config.yaml
d_shared_expert: 320
routed_scale: 6.71
balance_loss: 0.00225
positions: "rope"
attn_scale: 0.125
parallel_block: false
optimizer: "adamw"
beta1: 0.95
lr_head: 0.00675
decay_fraction: 0.445
batch_tokens: 131072
Below are experts of layer 2 (counted from 0) of a mixture-of-experts language model. Rows are named router (the router's row for the expert), gate (a neuron's input weights, with its number), up (a neuron's input weights, with its number), down (a neuron's output weights, with its number) and show model dimensions 64-127. Each number is 50 + 15 x the weight over its row's rms, rounded and kept within 0 to 99.
Before each expert's rows: "comes before" lists some tokens at least twice as common just after its tokens as in all text; "mostly gets" lists some tokens that are sent to it at least half of the time. This comes from a sample of Wikipedia text that the model never trained on. Tokens count by the router's weight.

# expert 44
comes before: "-", ":", "\n", ".S", " York", " The"
mostly gets: "*\n", " Insecta", " Suborder", ";\n", " Synonyms", "})\n"
router:55 58 48 51 64 63 27 48 38 57 61 65 50 49 35 19 42 57 53 27 59 54 65 37 21 38 72 58 66 59 42 51 46 44 49 54 61 29 17 46 61 54 49 40 53 28 61 45 46 27 75 81 82 60 40 37 60 50 45 65 39 45 38 43
gate0:50 53 66 42 56 46 43 66 39 40 34 34 42 68 27 55 43 72 32 46 56 68 56 20 81 67 64 50 28 62 53 46 37 67 07 58 60 38 58 19 56 37 60 41 25 09 29 60 64 39 66 52 52 62 35 44 67 36 40 59 34 66 50 34
up0:52 66 80 31 47 54 41 66 74 59 63 45 34 47 64 75 31 57 26 55 58 54 51 24 75 56 55 47 60 64 34 55 55 65 44 40 42 32 64 15 56 37 44 58 35 32 62 67 86 53 50 41 41 41 40 52 62 37 32 56 12 47 41 69
down0:75 39 53 68 59 17 64 42 50 54 52 43 44 38 64 55 43 51 65 59 52 45 63 44 39 41 74 72 62 48 58 52 45 71 51 40 30 34 59 40 63 67 17 51 54 51 63 36 39 53 46 41 36 39 18 53 39 42 44 60 52 49 28 40

# expert 70
comes before: " |", "|", "==", "===", "=", ":"
mostly gets: " Phylum", " Turnout", "|---|---|---|---|---|---|\n", " Arthropoda", " Sheet", " Genres"
router:60 53 18 43 51 38 52 73 63 33 22 56 59 39 61 33 75 39 54 50 60 41 60 52 36 56 75 66 50 59 69 34 43 44 40 48 42 39 55 60 72 33 39 72 83 45 56 57 46 58 54 56 28 62 52 64 50 64 50 63 28 74 26 31
gate0:27 51 42 35 35 56 72 57 48 50 45 58 46 54 55 33 66 47 45 47 43 50 35 49 48 44 42 44 50 49 39 49 35 92 43 76 49 53 45 49 33 33 56 51 59 49 73 44 71 60 56 50 46 60 75 41 40 36 41 44 38 55 41 41
up0:66 52 40 60 29 51 17 55 69 61 56 61 73 52 48 62 48 46 32 32 72 74 69 52 31 52 36 52 27 68 56 28 71 41 48 30 55 46 57 56 73 57 50 55 79 34 63 55 48 65 36 61 51 55 24 33 33 35 73 41 45 47 69 62
down0:32 52 55 62 56 39 24 62 81 11 55 59 60 70 49 39 53 24 37 33 47 41 48 47 50 42 29 64 25 37 36 37 66 67 48 71 54 46 61 14 50 44 43 52 62 65 72 60 46 34 40 76 19 36 38 61 39 60 38 54 36 68 11 43

# expert 34
comes before: "|", "-", "Source", "|---|---|---|---", "Two", "Sources"
mostly gets: " |\n", " also", ".\n", "74", "73", "|---|---|---|---|---|---|---|\n"
router:58 51 53 63 42 50 28 64 33 66 51 59 39 58 61 51 63 50 74 60 48 41 57 22 60 54 54 37 39 29 52 65 39 69 51 56 40 41 59 33 68 71 67 51 47 70 71 48 43 70 65 17 61 34 78 59 45 61 38 59 36 29 25 54
gate0:42 31 54 23 23 41 79 49 51 53 41 30 63 39 49 38 18 31 32 44 42 43 65 44 58 31 48 62 64 56 49 50 73 38 37 53 73 74 49 64 49 54 26 50 25 27 48 52 38 27 34 54 56 56 26 36 40 47 56 15 86 90 68 35
up0:96 30 36 54 80 41 48 35 52 76 50 29 63 53 91 54 56 48 26 83 51 11 54 52 71 52 65 61 49 38 66 44 65 54 64 37 49 48 31 58 30 42 52 35 58 56 72 48 37 52 40 61 31 51 50 50 28 55 72 58 22 36 52 62
down0:56 25 66 43 70 32 65 62 54 63 58 33 50 69 59 35 64 36 29 54 48 51 31 75 34 38 54 16 55 43 56 62 71 39 55 70 40 57 52 64 67 34 60 53 46 45 41 39 61 59 36 68 84 56 34 62 73 51 38 46 39 72 47 66

# expert 66
comes before: " of", ",", " and", " in", ".", " to"
mostly gets: " who", " aircraft", " woman", " child", " whom", "ories"
router:47 74 86 41 61 55 51 60 62 56 44 35 64 34 68 23 40 49 31 60 83 87 39 65 44 50 31 32 74 42 55 54 46 70 41 37 29 30 66 54 39 44 59 69 58 48 60 72 66 44 29 59 51 52 46 64 51 47 64 20 52 42 53 75
gate0:41 67 67 54 54 28 41 74 59 57 67 30 61 39 52 30 50 45 39 45 60 47 41 74 42 07 55 58 40 47 18 37 35 41 44 59 51 58 41 39 51 60 50 43 57 41 59 30 73 63 35 64 60 75 39 35 63 57 64 51 48 54 26 58
up0:52 73 57 56 55 83 28 68 42 34 49 54 54 37 65 15 66 55 27 22 33 68 40 31 35 64 62 43 61 52 64 57 51 37 22 80 80 65 56 46 45 64 61 63 75 51 60 62 42 48 94 63 69 00 43 36 44 55 50 68 45 50 46 66
down0:37 36 29 57 22 52 51 34 72 28 35 54 65 35 38 51 65 54 48 68 45 37 61 26 28 46 63 63 40 67 38 09 35 49 33 75 23 62 61 47 46 62 10 51 64 61 44 58 39 54 37 75 52 40 70 57 24 35 42 49 65 84 58 63

# expert 23
comes before: "==", "-", "===", "The", "=", "In"
mostly gets: ".\n\n", "==", "===", "====", ").\n\n", "\".\n\n"
router:55 29 33 78 61 49 37 47 33 63 37 28 39 65 70 31 78 49 82 58 18 77 56 51 61 72 63 49 48 52 19 65 45 73 37 62 44 46 59 57 69 29 50 66 33 56 58 57 42 74 30 70 60 52 70 65 52 59 39 75 56 56 40 33
gate0:26 60 50 24 59 54 68 40 56 45 51 38 35 52 31 48 40 65 71 40 39 51 54 60 32 54 46 36 32 49 52 53 44 61 57 49 71 60 40 52 44 66 43 73 69 36 63 41 44 44 62 43 17 58 47 45 36 45 39 53 06 33 66 53
up0:92 54 59 84 56 57 56 69 61 17 58 48 71 35 57 57 51 25 45 42 42 37 49 61 68 38 33 66 55 47 77 35 78 36 39 32 46 50 49 44 52 60 42 38 63 68 60 47 44 55 65 74 57 17 38 24 48 66 83 50 48 44 53 56
down0:64 25 58 73 65 72 56 65 52 52 60 58 28 73 59 50 29 16 59 59 70 37 57 59 34 31 52 41 61 52 57 50 48 38 65 79 48 38 68 68 51 60 25 56 32 45 35 67 30 42 37 79 31 69 58 77 62 45 42 65 62 36 25 38